Experts of a small language model.
Experts: 128 experts in each of 7 layers, 32 SwiGLU neurons an expert, 8 picks a token.
Training: a variant of SOAP for the experts, 7100 steps.
Below are experts of layer 2 (counted from 0) of a mixture-of-experts language model. Rows are named router (the router's row for the expert), down (a neuron's output weights, with its number) and show model dimensions 0-159. Each number is 128 + 24 x the weight over its row's rms, rounded and kept within 0 to 255. Numbers have three digits each.
After each expert's rows: a language model's description of what the expert responds to. This comes from a sample of Wikipedia text that the model never trained on.

# expert 15
router:087087121130149123151154156113126105145127125123156158144118146135164150156146164160133131077120113155125167121177139157135118153184114130114151118145152155143111108123138122099108152174137138137146087099089124141153113107097136113131140132120164112140106098099095127139162146185096158102112171161128133138103100105091084129098109164171146115102144139165101133099112107127091139164101127103091163081135126103116116146089140138166161081132158150087160162107115153118160167141184187
down0:102130090134132105077097099122160138109140151139132106136186125099125141153169128072182067166144151161082146117130118117137081156137153090069103141100084134099136121116118139081145119108084137134163107115068161147128160157084146107096159105129124139138110159119121166147138168123133129176140129143165087153128120146120122114126085113129101100089135134115107149122120152137128102108090121109094108157134087127113146134167118105145124095114146157114122156150150116094100160177093124
First tokens of personal and proper names after commas, the or table pipes, such as John, William, Michael, Mc, New.

# expert 9
router:096090141097144154135155159093112106154103099120157132150084113124160110147147129159148125115117141171119170098170157171134118111141086130104150111129166140136095100131135100106089145144119158166146106139101105159165111112136122109160141150151181107140108090099100151152142157145122161107112142121111142136106143119123135097099107161150153098107136110150107142092139104125084167166089167110101164125156151159103135164099124164151174091135170158109167164102162140104148144097155144
down0:155107116143152112143158101125097096111123079147137115148119141151096120126126140135119125134079155110115125107119139156108123113136104195120086124158148169117077139124186106126148142174094119142162111113125097109125090095139115132160142109113150153122100097129147129104118157137160147135140128106144174128154133138140126146169111147172168126147130124146142132144154121150128119148103149140072133166143097120112108139083118128113133141181133133182139127093087156123104143094145113
Later pieces of proper names for organizations and places, such as National, University, College, School, San, Cana-da, Santa Barbara.

# expert 41
router:098088115110136149150154147060119117157121102112146103154115138059157094101157154129146114108118129142107154152119151125155145122138115153102148106113148163107090110125172116125097173131115152156141099111097109117140097110113114104145158160125125107164090110100083144122143168134098150103119149114116136164091121143102140142112085159144144116124176128141100130095133114122111152138143139095113117081146175159103132145120118155144142156158156145091158165115179118114187134116136140
down0:144115182097104159147155132131137114125092092131151116086104121095152146136123106117156140198132065104147126133119144153132112174156169160163132103143114120151154099138128089121112125130116129107157152122108075140117112126133108141099121156145122105119127154131153099162121122125138126087150173127155129144071119115183120119149114159115138118134090126161113111175098125137104127115138124138105099117090128125111125108155123120110084135123118103130123154153106177195114106111146116
Short word-inside syllables after an opening piece, such as ach in preacher, ur in Journal, ap in trap, often after p or b.

# expert 61
router:101095129108116158188132145105117106155121105120140123155120125086145115129158149136160108124104133141107138141127181149142169140149091193094130106102138168139122100111141105126096149163124153169169085115113124149160105101144132094146145149155152110158114102100113130125104166140104156085118164110131130165091130127078134099121105148155154105113161092141096149124128115151086144165127164108102145115168164142104115143122104125139175121155155161120140132117143121135161134122141171
down0:160124140098146102144128116106143112102162076153109171137104181098133153090139115115154148118088133137100109129140127093120121145135177134124091099121125115151151159099143129124114113127115111120131102113160128096096161126168115132118167119111084152165098123151139098143115093122143117100161102126145117123148099106093143137123125145127150112132138127153150121144139110102132109117094129168181102146112115121140110116116123156123076113102124142069114131177140128145158135143048116
Short pieces ending in o or e inside words and names, such as go in Logo and Tebogo, to, no, mo, cho.

# expert 48
router:105098151096145154158159152105110095156113105091154164148100130109143114122159153145145084137104144165114152114148162140159102118159104157094147099112155145137096104113140113103093150135108153157152105118099104137162094110138104091155153151139186111153104107092111151151122153156108148086099137140127148151107108070106143099110090165156161130095151119165089157113141106156102163155117155120100150117158152144091152148114115143155160123119158160119155151109150130103150142097138155
down0:165074079090127103135132093132098099132144132168098115097106130097114131120190151139087120129082129108138110113109082137116173158114146162155157144096107108101130090136146111163128117157113104097134131148096113120171103122112103117193113145119069122120163137127152132087137135105134092137112123083126129091167105177131099109137121160127143098136105143143116157156123155145140097113129140119155130118122156132181124105107103141132159142137118137139154150095104123152144117128160080
Articles the, a, an and sentence-starting He after prepositions, plus closing brackets and parentheses ending citations.

# expert 51
router:104112138094171160161148156095118113150086084094132154147096119124181110126161156148120120130108148157116153154129166146144151144149088146117149086085161154131093116089167116154108135118116156166168089124097093154156074089120119107151124145144114112178102127111100153127121141156100132095118138091123154137107139107118139089109094160143167090115140130143097158137147096168123153141137138114099129112184158129115151128085109151145159136125151153127165139123124130106147155111152130
down0:163119153133104108147139140149112133108129103119130099110133122130172075114116110124115109141129134120140133133142163169112107100136119129146120134128144112140122151167077114156105160106130108104148167106151120117154153130147103105180113144133142116144153136103087099121127176144088063167129119153147158107103096111144108110143125134096103156119114175142144099104122152149139139113141178118159130119117161100121136135084104137092178167097121136128130158120142116160182164124155163
Closing vowel fragments of words and names, mostly e, o, ad, es, us, as in Clause, road, studies, Chartreuse.

# expert 3
router:115090130101141151147146158104112101164112108109158126149120116069142103137149142152146092108103143162112143118152155129154140089170102151097157100105153138105113113124133106125099151139115157151136105128107097149153103104129107085167159154140133101154110102101112153135100167168104140093091141112103168134096123113108169077107099149141164111100149101153103155107171099165109147154139156123107148100150167151088150159104110151153162140129152160112158139095156116100152138107127140
down0:158110159120124143104084131105109119140084107099129167129106106134134136141131052115078145105158170081115090115128124140120083150158124145125158166131135127102138103094103125122123125108127121085129122114158123117107138160125098067155135132111121145157142175123135074139166152135160125166128111078130132146128093120148155106080134142106100130099096150137123145110098105127145135143100095163145145102161089164136122117113123115145102112135140094122140158151111076121106170120095126
Opening parentheses before glosses, abbreviations or years, plus line breaks, spaces and table pipes, as in (first-class, (SAGE), (1979).

# expert 40
router:113091129110128151153163156112108109165121113101158114159128128127133072081160141135143111150096145160101153129141157164153116103140100146110153114115158140162111106118140105132112131126103168152139114139096102135152105085110117101170169153149169114123108095100088130157135154127102137106106119136129142155107142120103126116093093165126150089102144113145094162069114114158108172146106162109095147126155137163104112151085116146142150100108159147131155144100145128115167159127139127
down0:111117137169137128148138154122109129116107103127156098152102150116122075133158128117115144135109129130090156107130127114164131149177147112106089136128121160139112096158130103098105092150157129129116143134079159141147142097165122088128151117137132114116105164122099140109139169142116120079121094132155099088088129124096116121119100149128155162138143151145177125153154121135098082142184130113197125111180143124133132091100128139154134147124110133132170118121131134152122143140115133
Capital letters and prefix pieces starting names or words, such as T, W, ex, trans, pre, as in Al-ex-ander, T-ex-as, Ca-th-olic.

# expert 17
router:102112142089114160150152145113095098156106115105151132144116107089127098109148159149170153139101145141103151145143165158122151138159104152102153114106146152150109115137120095135095154138119163155147101130095089155164097086122125110153161131092150127134098117099120168141094147158101136098111132140126132167107103137120145100097100151145168112086142129153102147120127082160112142157138149118127152127143137157101113146110093149145158125133170156089163154122165130101172137092122130
down0:141119127131141133146117131142132090153103110165127111122115089166146127114125100073138110120129121126131122154143114111127119120114120085129108100133171120118132094141100092133119167111119110177110117170182166070144105095104136127142126134141183128090135106122143104178128144143131088155108129094142128151149142162145177135162104144102186118146147085128128136082119168123136171168127114124124109128135102153152126159164113177082137099143093180140158136119167142107142123104123141
Early word pieces and short function words, such as pi in pipeline, ci in Science, as, or, for, plus brackets and equals signs.

# expert 12
router:108097141099146155147156148103085101161119108117143112152107124126144109119146143133139123144103152156112140109141150141136142135163107156102149097128162135120110103107138103147102156144119165164153103128101103148164103120136111100157146149153137096136099085095109168160129156141120140094092142129106154152109117096099132124114097160145153116102161109165099172114143089133094159160142179085101176112153154141111144152107097149149169116118149160120162140104142150102151148102136155
down0:104113110165160120082106191131132134151086138118101103110160096127109131124109110156133174145140128143146127113142108132134164146133117121115127127110163127146117162166105119192091154115108153159110120155058142148058134116080111109125121096187135132141167135126131137132108165162089139101097136142123180068139140088146153115121120086140105137149166193138111128100086126154129132169147122130116085120154143140166146115118158157136184131152077166105103117118128085144105123147128125
The heading word Personal in infobox sections, plus line breaks in tables and common function words like is, are, the.

# expert 54
router:104068139123129136148144138112117103143128097103162112150124132132152138131130139128147131100114119161110157094164132141215137089181110132108143120121143146150112096105155136096116165124135137134141077099097106153151098130106115095122147137121147122127104113085120160158124146139094133093109155149125133137103140131064108110107108154147149084090146131152087127070113109141065157148130138122123161138133131120122113130104122148152158116139144157080154113115153123096141176121125175
down0:112123110097126067140159072097098120136154101106092129143139104159136085129134143155118158131175099155120112124169157055158134136116150160142183126108129124111149117089099119119164129123121126125139161144166096120152181165137125138123137120121121127078148144120184158121116115124143136173138115128125146116099070153125123124160107119121102141142137149149144104151148128127130125138142139091141127160092147149159084127098132155088118153175109112162125136087142104076124109157145155
Opening pieces of capitalized proper names and titles, such as St(ockholm), Pla(ce), Ca(ves), Pi(racy), B(ooks).

# expert 38
router:112099161100134157154146138111118087178097109107173143150130101113136104131148140141132108115108170148117139133161155150141120108178104149105136102106144134121108105118140113145076145154114147160169099145112103139159098108130072096143136149155146093159110091115099208134113155141110136064103131123101170160127115099108177115102102144147153119098157125147106146122159101165119165146117167104113151121140137167090142175101104154142147107118148168100155137112136146077144126104124136
down0:105121118148092121169103110124115116136115125112119108170128139138156134121112133102121081079116124123115125133145150130161086141114108126115117145081149109130135103136138133106155134141124078156149106123118144142141126107101168115087142091158168082142149132161099137132115087164122121176125088131136104125107087139148175109153085171126129073109124094142147135142110132113174129108113132100143115141142110130160113117096082122129149139112136099122147093098141145139125147129129109
Bare space tokens before the next word in prose, plus table pipe characters and == section heading markers.

# expert 27
router:084115122111139142171146147116094099147099087110149124167101123076132130074156170139127137103103151143100157100140155159121125112160109146110152117105153165151108085086119112129123152112100137143153101117113098160175124103139126088151158130121134090154112091092116142120130145131108146110107179120093135159119098104127140123106103141169156111105140137146102146123137099118121140155146157117115142124151129137099113142099086141151149112150128157100151139080170114117145132115145129
down0:104097126095138091137175100130118134158116152132130137101157121100164195151119135147185147113124139079114137139111120096157149126126108159097113131141084136097100071152146128086118132108094136140106086160126157152123135122113115142135140119111111116159132103109077173109116141126112170154140088105136174102116129117139119168132124154111107114152141114082132124136146127084095141107154102137150103107158116128120174138167135159071129106142194100110137115163131137169112117112115115
Pronouns, adverbs and conjunctions starting a clause inside running prose, such as now, it, though, he, some, where.

# expert 11
router:113110151095151173150160149112107087165118092107149142151115091127142102131148149142141133132112139154123159108172170125163101125154089142100145090132142145128112100121129107133091154150096161141132106128110111138163111125144115120133146139123155121149106096097102150133124145137118141108085164154115166168108120098123171087114105141140161098094155105148113153105188098148123161157134146101112157106140134154101113135102107145154160106126157148139171151117179122104151135105147155
down0:132079115133166142153118140090118134128151076117106122156123146186134147153114155104109126133142124100125141120149117137091130135151146108095097159172133152125155129107138128153119117133113120130087104139149127117117122133159159108123131106131119084115086120092165116134119089170150164117080111111109087103103077150133156118125071149110137116122077178144159132100176092093087146137151108103156176146137133088109114114140160176134147146145137077120149153112101130140164141116115115
Label words in infobox and list fields before a colon, such as characteristics, name, Born, Location, and film, director, character.

# expert 28
router:080102166106136153153170156113108100147125114094166170161107086122167121124154153150135122127105144160100178098175156143167121094134119144089149114117172142132093108118131106103110147169108157149159105153091105138154088092141126111142137159124118079160104100091092166138128145148134148103125139120134146137122138120117154100115097162157156113104159124162102151095140113156101158160139151130094161120166147124123138172057120175140152120126156142111143166088157175089141140103127139
down0:108201160113164156164117206116156084117131125149123201101127109112144126137117120099130124129137122138137134142106137125118103087112146121147135135116140123130141127124135160145164146156154130118155144164143130141167131075112157144113128159156139126133088116172132177120114093162134153138185128144121164122126147119138120118165115115148105161162183115158164160121124146092155145136132140117125129117127158060138128172152148125133128124132117121090112162100089144166139134090168140
Single capital letters inside acronyms and Roman numerals, such as COV-I-D, AS-V, XI-I, plus country and nationality words like United, British.

# expert 1
router:110102141097173157147146157112098106185094099104161132149118108136142099131156149157145121127095134153112158132137167132134135089171090146118147110100164150133118103114151116119104133137095145161173121109111087136154101115137098091140188142136157110146095073087097160157110153153114129090100131123106153142084139089115160109096110144127151126078165118180111205128120109133103135161114201102096134126156145165092162153090107144167151152131135144134149143096166140102153117118126149
down0:115136147174142125118149141187150157129115134131149102142122153117135094096138099108175111103148149107119136133135169143115086095122134133098098127141154182121126085117122126134153123149156145135130142160091161127118104109115160078114121126119097118145134116166078142100134124118177131112128123101158099092130106106107130131135124145118135145146169133153120143118108108142153128091142097137079129154147152090129205100094133157113099145124148118130111125094128112152127168090125113
Pipe separators and line breaks closing cells in numeric tables, plus digits inside large figures, such as election results or standings rows.

# expert 35
router:118114165099133146144140147115114096172095108109168154153119109126133079135151142144135092133103140145111141136146153149146118097179099160107139096116149132104102114119127113128082139151119155164164103142124095137160108112144102103161127144147161098179114089111107179135111152141118145068115135136113141145118131082113177118100108150155155131100143119161098156137151086142125163155147178104107158116134131151098138172082101153144153095116150155107152141103136128103155114092127152
down0:099126127155113162153154152131110103168139108133180125125123102120112138092102126140099133138136143147110175187083149096127122088124187158138125100167167124116102098159120090106142135141122099166129127147149151140137117163115127108128142150113089087155149136113193176084129088097144160144165153157124121125063134082155093122141142116121184130135141085097143166096108094140144170120170148081091088151113136097092121122145194126126101122144121124099116154125091142098135112134129123
Line-initial pipes that open table rows, spaces inside table cells, list dashes, colons and heading equals signs in lists and tables.

# expert 58
router:092098150102153161149146153109102112145105108104173169144076114120125118131159124137137112126123144149104149105150156133127105112165107138104152100120144142152103102111139102142101141125105149172138102127102098158157102109139100104191155163152147091125086114094111171146126157161105129078087167149131162154123137145127172071122107163135160123114162099150114142116146106128113138161105164098108143116172137152107138170107113147135144102120147148116163142091147118101144127093132134
down0:166108098091101160130101144109132108175110101151127147108136142130073104101172104121145140128109167081150111172111129160165134170067093134161136124140109127081115124140159154155106096112125119102124157126134128157157091116105120095114136097127081129107117137126098148100126104111160112098062125111097120136185078189118151124103117130147137101118110129103161146134131127139143112113107132131144128102132107145168113113130063148138097134124122090112087142103115121149117107095114096
Periods ending sentences and initials, commas, semicolons, table pipes, apostrophes and closing parentheses, such as Cokinos P. and England.